{"balance_loss": 0.000512, "head_dim": 64, "qk_norm": false, "attn_scale": 0.125, "init": "normal", "optimizer": "cautious_adamw", "learning_rate": 0.00249, "beta2": 0.95, "weight_decay": 0.22, "max_grad_norm": 1.0, "schedule": "wsd", "decay_shape": "linear"}
Below are experts of layer 9 (counted from 0) of a mixture-of-experts language model. Rows are named router (the router's row for the expert), up (a neuron's input weights, with its number), down (a neuron's output weights, with its number) and show model dimensions 64-127. Each number is 128 + 24 x the weight over its row's rms, rounded and kept within 0 to 255. Numbers have three digits each.
Before each expert's rows: a language model's description of what the expert responds to; "raises" lists some tokens whose logits its average output raises strongly, later layers aside. This comes from a sample of Wikipedia text that the model never trained on.

# expert 5
What it handles: Vowel or middle pieces inside longer words, mainly place names, foreign names and nouns like Association or education, such as Maurit-i-us, Ass-oci-ation, educ.
raises: "ation", "ating", "ated", "us"
router:140140101140110120120125105102142079168134100145089163154125085110110148124122131135125113147117126121117146147148143144160084113107149126153127194075133114149119167160144139155158155102147098
up0:101126108159152122148111116117134165153098097188109102123124163191142104144083134141121118146126133108092162150144152122111096091148112122144102164131139088099137118165077153148142145093144139
down0:122142131138140095118103145118087086127134120139134131081105155123146141155118133119140129147128121123089105131130138094145121135138106167110142118071143106121122119064135099187111164136159172
up1:102113109120136118151146070116121127145142134104175128097143159082108077126151127143140102113116121120116160140123155127152157119129131095164132145072117140155123197137092148100182151143113101
down1:122067148182091113113153106115111134083119053139127117110120127152148169153105116170133149132117114140135169166174136105108120104108123127156192138088143101145085128103106125113119127168134108
up2:159135152173161128118141133139093143091111149142146125102149150106121135110111166104150098172146154132134130192140123142141130145132146111166113160112097103103115104072076117131132147135082160
down2:121141115089105103084120098169167179125109133149112107138132138139141135108124124132137140115120144100152144126133129155107098094125124155114155135067089150116122161102098098159146159140134146
up3:159166109136116125154137086096101097106140143159111099180113134123070122151153117143129133177123138160106115115150123149136100110158140184099119103108143132173110113083141110145138118153124148
down3:109109106084118134160171118129121131152136182127140151154156100083132141124134115155143160139122132151106134150101166140129155115166138164105109161136130140110120166144098102130147101110140114
up4:163144101156109138112127138160070100161150087114108080192102117095115165117130088161171167091140181092104127137162127105129096092125119109109156114099114090121122113154154106143155122142164145
down4:146117153101117128117150117119146131126091158137110120125153119170138156108153121094136141085156138128117135153105150106119124127136151168122128098169117115100148171149116146109113154117161118
up5:143168101140125174136103144131082154166111161143147137112121109169128131151108097131138138133096127129134117164099148144090113166127120135133195166126139103090141101107151122153190108082155110
down5:112162124160130145130139139120146125114112127119139116099137150120141103143157141100141138089169130132146117138104114138148064127109143143083111134098127131195086133127121176138108106117114145
up6:179169129118113133105112135176093070151151101109172126153093098102123128140164144135145140121169154138144136153122142133141077115099173099142120146121111099128109173149107132094135174162115137
down6:134101165129120093132145118131108109102134117123129085123151117138131094130158189103144144106114137131128132155147154134142097140090114108110156140089078101137131116117110159149169081171151166
up7:125137108138155117130126130066117119133144074140120130151159145060119141133140118107137151102126143129141102189197113129145164122106115118084144155125136108125134125140139141150115138133132118
down7:085117118131134165154116116121151149138110158145135135116148178149116114086136168130129093147100107107109186110126143087108142119140146124125082138094124113132162126103158089117109103137163181
up8:111150145108144129129117122137118154144108153123140143109108092075143138181138160104126130122109134109162127199133151140120142167106146121175134123123113135094141153106095114117137152082131158
down8:103182140169177139109091076144126098087151142122129082125126128129113156153148156099086111097131064153163146154148118131076099111157130104133124142161098143124163139106161140146131121137109140
up9:149131115142100119140114142098161162127143131143116144162127097152115143150151160124111131137162106080141117109166149106082082159112075132147179151100110104129119111166135119185121083138121114
down9:079086100116146151098191113141154124176125146157168097151146109123126133165129136121159174150127110126132110106119114114123086135132138171121126149116112115124110133110136155118150106128128128
up10:167160142145104171122120116096130084082130139126094198120129126089130131157129179119130116140139094132094123115135163126135155150103141155172161139087129108160132126124088124149127160148145156
down10:126109139186143119137172148169150156153144134119149120121136107112119118153120137194125141117118101171137089109164134145159108166159080124135145123109127135124130106099108124113159111153088074
up11:123141103147126117126121117096124147112129067186070093131124119134109102174150151151076122149118134112111121152104127141175168095131150099107113065126113143151092142108138113120147165114132108
down11:106151143135120148180102143168126114108164109083144126109156135125175104125176150119107141127125111162175113162122136076124161113102120139130124133141123134124121112125136072186133150080169123
up12:120198164151130144126113136095129092099136107129158172108148122154109138112098099125114085122144161118139167129127122142113099098123137129122125102125152138143131121103121144121125145125136137
down12:070138121132060150095133136112150180125117124109131101101167130140134147115126108087148138139103100140169130120160129097149131115088134152178090165144162139068169146149128129108142137141130143
up13:167163129129114118151188114076084129144143167101128100119140159135091121107131126149173189131121096138103086138139110117125090123132148148146122143088122128111084146134156140127180153120118076
down13:141122132127094142118160137118127152153109163109134147110105155139140147121127137149124129145129095158139123100116123139134136144126142160154141116086156137141143109141105078103148131148136137
up14:154136089174129123134115084162127091179134130140119098125098102154095087138117139150135149117142133111138114166095172097117150124091178104139159104148127127120115120136104131083129166107131161
down14:156135168156124119164168133112103122117132132075142101095140141118166086104154161158138133148087138126138149127153138139142125126081068123137141150124078092163109101122138153114165152111154116
up15:127157135091124135138112135118115123128104137153183175126153150101109114151114146109112108121105154143146118188135192140102114113117095098170094172128128118103091117120119111128112127133098100
down15:117178121156156135147084118117130114108112102158126136138157127137116140120087107165074145140116146155110130176147078137123088162126114161138119122120138138135118113148103139170085101121133136
up16:132146155140089123133129101119145123148137081126092130132154146196145136130141179125131152108128163109141116134122175113163091132108131100166123150085117109153131127126155104164162102104124118
down16:106130116117142138139139091153131156131114109157124067130157110176138091149138121142186146148174113114107150107136149085108103127085157166157154155122112140114129096113126103163140084137104166
up17:137138160096102109144147124081124103155104080097121140180124123178092160134129142141145126180149132121114169147094130119172072164133168110107109129083104133113133164164101145129113116102116148
down17:147149111142183108117104132066140079132126133108166164125126158104186102161114117141132111152111090152156151159103128120139112124115112122095126122141116150153141079109092129122154136077120143
up18:087133119147097126106161118113121105143124102122114117152128093154134126127088107164134187175125111124134190096199099107145099135138165112105175131089126142161130105103144167107143164101116115
down18:080165124146104129100152130126146158119065161156139123143103122122128148097134096115122127150136103148103118136134132114125152137149161115119139176097147134129158109108126144138066167149140118
up19:089071127154126134151162107129126105127127094111130130132119108144132151100161117144161134149147141110110155135143103145186147089102155126097120152080150116127135118156125129109161151155120102
down19:116103137163119111134125123131091080118157151142132158124101128167124143110111098133150136137104142102126118085114117133135114161105162114105123107080112129124136106144143132125143153141152108
up20:113129085108090102149124135123113166091150133164134122203117120119105145143170160166122122130086143124107096141096092138140122132141135089100147124144131134160133125112134094119119178112098229
down20:123118154166139134138104161098083098113149110179156162132153101163145139112132146147167103102101112148123160139130138120171143150156099134091138137173119117137141149141165097088110153083119142
up21:131132169130108096131143099146110153197118146166116072148126160077130124125132105104210159086104136101120097133150120104128137127127135111122177155097168115091137115121131138133131107117128134
down21:100079132092168139104102110117125149131124153135147155172126118148093145154139132156139085124144110127124115145123153175111140126190134140113114144118106137180087107109123123085125115124145148
up22:137157105128075124154112104131098146158156115156172152165095100135130120114070096141141152144114105111102148132143140125090083135106105093139123159076126111127110132142164154150151116139106111
down22:172170106111101119155097106130117087144102081129087148120150110121136083131128117145140148148093122120138165175136128168104126110087154132127152143101141098107109133159156128157116136164138114
up23:113135133081128154118096131122135111111126139151151110128136092127134135141110118135099102130112137106141159122142130124144144171125161068097127071149197126158116164118117131159122120129118112
down23:112152139136151133089060126094141111152096115096161143131165103131116157130134136104140143097152080097158078134178158097145080122109134153115112120126123155098162136144165150134135116166124136
up24:123108111129134133132123121154124132150123099101117122159149111147128152189055143120135147113164162141104124158149128101126144115124109125141173121121155122133136115136095136145114128137144130
down24:104131138102124122126112134130114119177108116147106117149134118109153197121181136128120141115147112128123132137111103082131116106159163192118090095126133145114128143115151092161149147129133148
up25:095137141132119121139115121167119138109131081106117129144134127104153123135095092150102144124142118140121185146133103151108135177135118110181198124104120125152134140138111115090121164088119061
down25:169115097145117147105123202089155149178118163155083100141113152149126133116128123135076144126154104121164148167106122098149120165145162118121128113114140115139159120096105143127148174174139105
up26:097146102143100125111091107106132126141096074166078099126135132068136123154149115123154107158136139124092114200162163130157110114112135141146115080135161117130145148113136137133106145103148138
down26:103088109152115103156138119137118136098145140152114112095137166152166157103161192127132145124131132151139119149111148091121142112120119151101155133118127105144131136091146098160110156121114113
up27:152139154105083130143145104152135088121159166093148168134117114104140081134142106137100078124129108104135149141091120145145116101089134126138123133120133131133114104096109090158135172081119126
down27:104120139104155140125131140080102153111155128089097105112112120121128101126125137134172077098167114103162145114123112105135129104100158096128126152170121122128141128133140140157151143159108152
up28:141097094151118116156151131111143124149152082172122111152158123153126111092140138147133141161138102085121131113145117120129127114131149106118130115126152106129094110116163101132109111117146131
down28:164159116081113151104136135168166139116145157137114150145106181124108122103153123093157149142153100135151122137122125113121168125113134143159137110099097157149122096119094119069128110126104167
up29:131169130148134130133126133118134143113118050141106136103138139110137096126117102131130148091148125108098163141126133120135102155127146096144153121107125099101144172111086149164179118118153156
down29:115146128166107138106125149112110126135081118109094111118156121159112158115100110144101178103115088142139119075140139130136126172158121154127128141131154127146165089059131108142137149148152123
up30:129161153163075129127122138129127140152109142147102112119103115120088131145064140131180112215129120119129113132138116106107137136128127153119136134104127118156135105130155164139143102108129158
down30:095081130148148133100150145083145134163116121125150136125114137123181125154107115120139116145129136120153098132167140132131086153112128155123156081120151080130129119125099139128127170135103159
up31:100169131129091165161109123166119172149144153137087128126171117174092116133143132126127161126101147140136134160079083122106109088147140115106103167118108164171143150142150132117140147125109086
down31:084147141158104148084124116159141119103197113169125127139117119119132156115126119145162157170144086128113147116147099133117105126153145198118149124128139141088126111129101102076092108159112110
up32:148146090148121128133157131163117096154152087097141159165135075160132107133138102127110094176168142133091141162142119107089122107114099126141125111140129076136132148137171132122128132110119119
down32:136169110106120088167145114107124121059100107166138115112110125144153131120159147144172132112120149112083103103145108119153112121076126144107130114088113157134129113153136130121148163110139130
up33:155095129146119133130125127088142115110154131114117146110132132149116131105097099140126084179114117148111165130136197138129138075093152160104104121120132125131132147139155100143128121135138114
down33:141185125117145121059088139090099136116128115095123156119149121154151162152099097113141165137093128151161129116135073092137105151113116164145147143122141144137148122133094129137165165147158164
up34:146125145125100126131161140119102158196126107108155108141085151148100142100096165140147112162142135107133093163123131090118128117117141099139150138105142119148090162156148165112170156112128128
down34:103139125150125123169170119168116078106113103135181118114143165123152113112122149123113154118121185124140111153149126120126169101097114085125129117093083116125126116115144130131107127114086112
up35:139123126148143144155129111145119135144154145146116099122134105122128106135114076134105127142120121120159169167135119122119120112103163092093112120125137135195164138156119112127137119134145129
down35:111147146103116140128111183173093125108150134122126134135138087092133161125137140184110135114158071136128135130113095159117086172127154151109121179134107113120143123102157159144184136160111103
up36:121126145081145110138136074140076138097157108168111175120138124135162095132146135109126143163156127108112106141145144172125123147092151087127149109142122100141137170138105122133126134134108171
down36:174145151117139131110098118080117137140107102098158128145161111171104155180126091170126119083128117170101134130118104131151107096154119121155115126162093159115134140144152141074154099134132114
up37:133073140116126142121108078099141069147119131148156178183130092114128130135099176118115125141128124100115122115140096121154167128120158112124125104122172143139127172188150160153118141114159152
down37:106130107133112155111106149096132109165127130135143123116148107110141133133082068131154143124110156136141112091143100123161108140128139144136120140161143152111166172113118167148119116127107129
up38:179128137175133116123130133144131119200125114146125159128136073123109141127128086130137123118130151126130127121135165151124118128120150083121167141124107136166114126118132147136148133159123134
down38:111170094126117132118141132178103132191109088151133091094163153132112142113160151136143144109123136119133118170144168131150141122127141133116111158073120145110122099107119164116108090114115122
up39:106153102112088125141147112165146115146129156093119178115131124106099098130093119125121104177131131109135134145149163113146121083145127120145106135133139100136109141158125168118167116146131103
down39:084105089139144075093099127137101128146124128174157117130127113105177115154125111139157115116076120129133147124085092111132127180194107145081109140133137137125124082124153120104150150124140133
up40:106107112146139140150153097094143138143129103131172135109123109114135122131144168113138098107090140126094127129152139136108163111128066142156096116116123117137110130121152123188122147164111143
down40:123128132101115123108144116094120146110119142176116142162151106136139113137101120200158145128106137174087152131140090152163119120131138132156077118089157145123129125165138097079114096134161085
up41:155130095173123108102128120132118080122124141058130116114124135128150138142145130113143121170101148085129147144124101125108122169122157133092166083140146116143089109123153143149172138156142171
down41:121140108102143184142160100122146142169107140068130116149183150150097158105158145137107143100139152141147096083120113108155126115161127136119127097156116110098146169143159115115140153150145119
up42:126093100174095152178103106150139121145155187101151155104141105083141075122175124164109114140127104130141179170128124119143143104137172145116126140134135134139106082191133108120149092161139105
down42:073166129121109121129107120144101127113173129190144127114157140156135092128120124145199123098112114104155167131098157124166105139114129149141124129150122144128098102138132125134154130160138142
up43:131111132127109106130142095169129131147175117149131144131111119155145142157111095114143132119157124077146166165160185114118139161067140064102153152159118119124077130116068116145130105134137126
down43:167169124107132134143136097141156104149127131089117125126133157141140111107142187141141142116162128140097151126112165115072099136142069135113122125113110139113105101097120154137135115129122099
up44:164106077168107143124143148121153144110121138143141148135116122091160066115157106112132141139136101149129171100109145126130167110106158172107131115088123121145114121080173113146148111114137189
down44:133143147116106146164126106134127141120141101138140147112139124171088130093083149148162190086108151130127099108125107112103141129104156129174165137094145154133141134109140117107122154133080095
up45:149180136137111134125119142111099118142145149137101130156134127150117152137105156112118092120100111128116129142111134158134153127148140087153110126125152099143124121131087085155127129113125100
down45:119142140168134140098098109119133145186078121107139138148130126165129180112108116133094143122112131145140112142145134105152078133116089145160124159119120124086157148150106139109102126145140083
up46:169121100125148114128136136109123140107151113137127124102109160159092142089096103127130046158118171095112149176117140127142130170136138087151143145127093125121170133136133175113149160132125097
down46:145125139107164116094083126132124113160105130098094108144098081136146122159115105152097140100152161154174159099104122112131130134119133161148133129125081156080129189122080122118126131114123097
up47:121135079119103139124122115150140113137162104120112132140139104081117120116113119094140111162134123091137168112115126146141113124122119122114164150120134127101104079157118140131154131104157175
down47:131145126094122122114111159108127147134121138107111157100128141154134179147133147136115145137131148098132120144114154045126115143132146124114125162210125127089151149130127094130153164124135149
up48:189164123100097123119090137137128070101145147110130149208143093161121124112150118142150160138094121128111123132129102113150137170130143103151129131102126101120138161165174114150117143076124136
down48:126140117129145140122127108109115202136125108134161116114082140138113114133135125068140116124138147158116114100115128125087149124166111140088145118143124178096116148110149169092149123106132136
up49:167116132120086096137142133121121131117127100131165168141126134085148105150149131119143099129117131127120120144139143129141147105116179125110130188116099113138120106116119089154135130153135162
down49:116126156143170121100124102116125118139124121119132146124146140149122127145144173120162111153114098134093172100153117163159130113130107111158113160122095184106116076142095120144112105075123150
up50:119135129182125097139153088165113102156135120132132083159084115177149130119129138108173120147118105117063143117172132168150095106122119133113132175104149121109118118131117170120167139125141109
down50:130134143135157126112121123072074089126140134092152148114115122155135132103140136147171163105158146151125134128115124106153152102096186117094147141110141151111151088115122106107092117121164154
up51:141110143130086141131120123120111098151130146122098165180107108114104132162139122139170155090094143133102144142146156124225139070140171130128117130120123082114078136133112101133133158154140170
down51:109121119086116058119131116148084109140119149117106152140164087156110107107128104109141127143114129164134117121074167148129128102140121124122126108090139189059146120150126137126116091112149097
up52:200207103158179141138143112154089090113135141108132129142135110196139125148136105128160140124131127125122106162116121147129102121119148099113116122096140148118127169104134143106161113180119138
down52:132160106119127204104122138151116134123121085105141108130123129156137143152151143153136126113132137112152113130109172152138094106122155172124118129164111185090151149160139114098111147102153097
up53:174161152173113135131116133173110121138149107139154073133070104089116095118141092148142114189137141131125133112147138106113105120062142149189109122128147122131107176146119133118150117090123149
down53:123123187118097109158097111130093124063119098115147127141132117135114151116127112150104182073082135098130113166139154111131114122101115091129191146105089146146141097121156134111147148105123112
up54:124084134161128137133129114158126173131142082152125140096124119085137091113118162148136149132165106135134112118117174144114091096124136133066149130102127122163119162138081103156135134115140134
down54:150093136128102147131153121104138111108135129150100112140147113149136200141105101145104157099125065129154091139100080146154119146169149092151127126124118112116123127158115122114130114100146133
up55:126117141138099086141107109110126070107168108153134129126119117132146124153108156146133144148136126160131157108144156104138120053128189117119103151144160122149110116096153151063152156086120144
down55:111090129089137129128140126127108114099148105151127104164130108093151160146129133110145110107156118142135101105134101107094187128119125091117158133130119101121126126143166161143101168151157119
up56:108141113109143149133146151121127116108113109125117115163121119097058108155105137146115146124156108093098097152192144131123128171138098146141132119088144160145128125124161143164205172190116105
down56:075123112107131145123173122142123115056131137120101155123149115125115106119147109102132122129123110131115163136104155111108138131169130151097120132127121143102211132110144120090124134142156103
up57:142152156123088119125130118137152136136090075159095177110140121150161175182180154143138125124139126082116113131132111095110097126130170121147162118127134127101155107140135154192113116086136160
down57:145138116119156134121126137145158141156101130101145135117113132151159098127123098162158148108149104124122123123109118112136102140151129159113138167105138096107138114117113116141158109098136093
up58:160117132118105147143103121105135157121167137177164119121113111140110157154154124144103114164155129116161134130138139101165132116084178085072171094116153144154141109137148127106121119110104117
down58:135118119137129144108136094113112112131117092156116156141127133166118172131116111106149134118120161079152120091159146131141128117148138142168172149089087105156108100140129115129125142123169151
up59:167132101123125111157135099159129141099115125102136125136114138145118085152123177115095125104107093094129154118141134117153167130131140153165148088125110129147123114129173137137153132134145111
down59:105153095116116148150113094158108121093155142127101135165128115163141109157147129117123171154102143163101090071146152139110157072161113164138132122117106161099182126157144106132130105118133104
up60:152140126140090122122128109137140108166155084124139143127124145134114139117107137122151103154084154125113118141126114091077143077103130143139123160110138098145107147163150156106143093119104103
down60:144164178136125148150127101131109107108139139111079141104139120100124128135179137121151130121093105170091179201090139148140126122123121080147101112102118131142149128104117133163131132130108122
up61:104127172132052125133135138108117121180131163180122150101111125121077105141096145118129107170104146158129113108150125116084097122102121154135152105122125155113123109135144154165125131112139124
down61:175104140101123123134125177111102143182118124110131143139131139129108132148120140184122141110103076143163084159145150127108101134130142174106149088119111119110149157112133104149194138160119138
up62:154142109114107138142145129126129118131126130144161101160133138151114129135136125103190119166125109150153131158170108132103094131137164155145105177098136121110055166177133144105141123132131112
down62:128134093134140154115132164126190138135136137110159154112099118147135137120106156128107148126124124133168090142159104140133128145112166123084162175143135128084144136153123126117103093113107179
up63:175132103130141138140119073110133116133161102121173169085138147129172084139164165069113134102125112105106120147117143134149136098098144143132112089134143148137100150111138107085125158122123144
down63:165119155115103170123186172104120103093145126125101108132150150108141140140107141125158105083131120149118144114151130151113142158130171143143139120127139122118105151138123114121108159151101148
up64:119134117158120111148130099170153131162155130159147110108143114124123104121083115106115152103126139092140148116105126141135100124115160069126168163131139135169115065174111108136108115094128139
down64:145120105146142160138160152146121167162128129143132154100091151112146095103130161103147113129181089147154133146103188135133159136134093129142141153112141117140119106116110124106141134100071107
up65:147120172133116108120150088113099124096117158069095167124110142128163127126115142148135123156128121121086125124139144117128112157114127150134126132103161108098132159131156144163164178136158136
down65:138155137159152115129109123108090122146133153104112113099141099144164100139111117151111175109116152144152130128111122126122111143149132151127130092088120169090165111143095158107143105127141101
up66:132119120152073107137126118123128111106131084143139119154093086117136119125142142141139099117181133119090118111153153139119112149132083110089114158105122100129158100156151118123114126064116162
down66:119134114119131102148146136130130157146119169146141115099086130121116129143139175091156161151091128134105120143142122082133183106140099145182127131152063105156108110116113113102133100102102193
up67:172184100125118107110122096128142098135142127101139143105127123115118120118123198137175130131158138096097083109124120155173173152124127103127133126112146088120132149155126129176132124127137120
down67:140137110135136122123143138118168106152165118158124139125140119137213146134105149082125116168139164102103089088119150169097116151078138155086131110116139148114139107108107168106132145162111083
up68:117136098113099128126134151115125159099132175147170086095148129141109116124119148120161120158132121086102144128096121119119138151124103121105129124080138134182135104103148108139150125120127086
down68:137100109146138130098130104111148140111130115154102170151120122131116126192145154115144104119138152083136110078133110118118114116151119144140123128143104132133075090163156103120086116182179121
up69:116128162148129138125143124144111145143145148199099148135099139163105091129105090131090092136122119112133131102119113125147169130114121110115154127126090119170144133171146105163134149127144139
down69:108143112114097102122119150131111143097131117149121109154120105124133178134115159151110165092083123174141126161185170137087134179129165158094133113141155163122138139128142124181126101148146132
up70:145144119135143132130165140173127146120155081159154100124187127084118126113129135138138098152127135134099135124138118131088115131118091104170141125117145036145159140168127106121162097124132098
down70:118167122142113114124134150157129130125110149137099133123154073103122114140137130156136143098122145149132138118100086150183144118146118143115079134121124153148137118107074148130142149154182133
up71:150185130090137134129131116107094114123114133147107104157102119079164113159138110134112073161148129110127140170148144124124131124138148102164131151144117107120128182125100084138149153122138154
down71:127112141120135130135163113129179088104129133107127126099154148081146165129111141083086106142102148166135121171136115142165125109135140150138125141075089113150114113132135121155116103129115141
up72:109098171075126106169143108125112110157168089145181115125121141105084100142099113120115137145132123127108193137162100111125141161110184106084168132129136157174138126142133114121122156138128107
down72:113142120102146124094132112119134131116114127136134151123137134115113130109116103172117143133151107112146119166155128148116152137143132129120138170113112143129129133116066125142091127128108162
up73:140185076101102117085167166185102114111120160104079136130096119130150096144116095098149163146128135150118157107110149126125115151113124114150128137108169094154130130097088126140102144135121144
down73:142156155140127139102150122115097092123120175139138095147160104140144160149093140151135113144108123123110115121108120185133104162108134104107160135077115085084178129146124118122126135141137076
up74:148113107137119105128114121101134090138103130135159179112121136087149103104152082166103120124087166123097128145108143132167154147129091114175149114114135105079153168138104106140139096082111156
down74:137127140157088141131136162161159169137128163142116104095129112127164132168117147096110148124095140151114076118117136072099170135091081153123154127118123140134127142122114161117120111132105155
up75:095117127141094137140117115131156112105131123202145152132077130107134133178107141103123106144083125163093136128159173148118142124125091149159126096130096110138145138139097110147105171139079102
down75:141110181147181129120134134075142113125160139163125165147126165126123124128122157156109144114101108140093132096123132136135138098139104167149124139103130145113156170163128090120065115136102111
up76:089132054113153107151135132119115147087139078147097108151091120164140151118111110133092117131139195113147102155133136126139126121146148145118112113127108120178136143127152108175117113148117103
down76:126100130084170111118150127113125160154142134134116106160123113110142090137120156126102104131145147155130144112092122108100138108148135161112106154120144108122133135134165085136161115136115100
up77:138166079131139138126113121124160130160132139146130179136139130156127079109117134131099119156105126145116077105141182111136133145152080152118121153154118135121103126117124107162112077132144121
down77:116108162124165153112100108082139134175114125105162164134107138150113160084073095132129122109146145133117126105156094147105085158087150160114091154148164158138124159127172155071112081132125139
up78:101103098149124110106153136116116146132107155128179120099122115108124125101120085139107098136131145118123155128158127142174086130128154104151151177119130077106113070144145095117155175125133118
down78:125123130149137118128121147089123147147111105103128119110149137162112146161122177149129118140100153105157054158094168081151159152128095118142114154148110118159159103151126129110115153163145121
up79:114122129139129113176128101105146120131132114099130161099106105115132092156132158090082139150133153091106103106175110108116112121122118111137121106118152139155128157134121105126153090119134114
down79:127137113116149138083132155076137149127147125144140142127106152104169069148129112079136134157129128134124168124077161089109148141127134164116114103109106097123149133143147147128136133108128123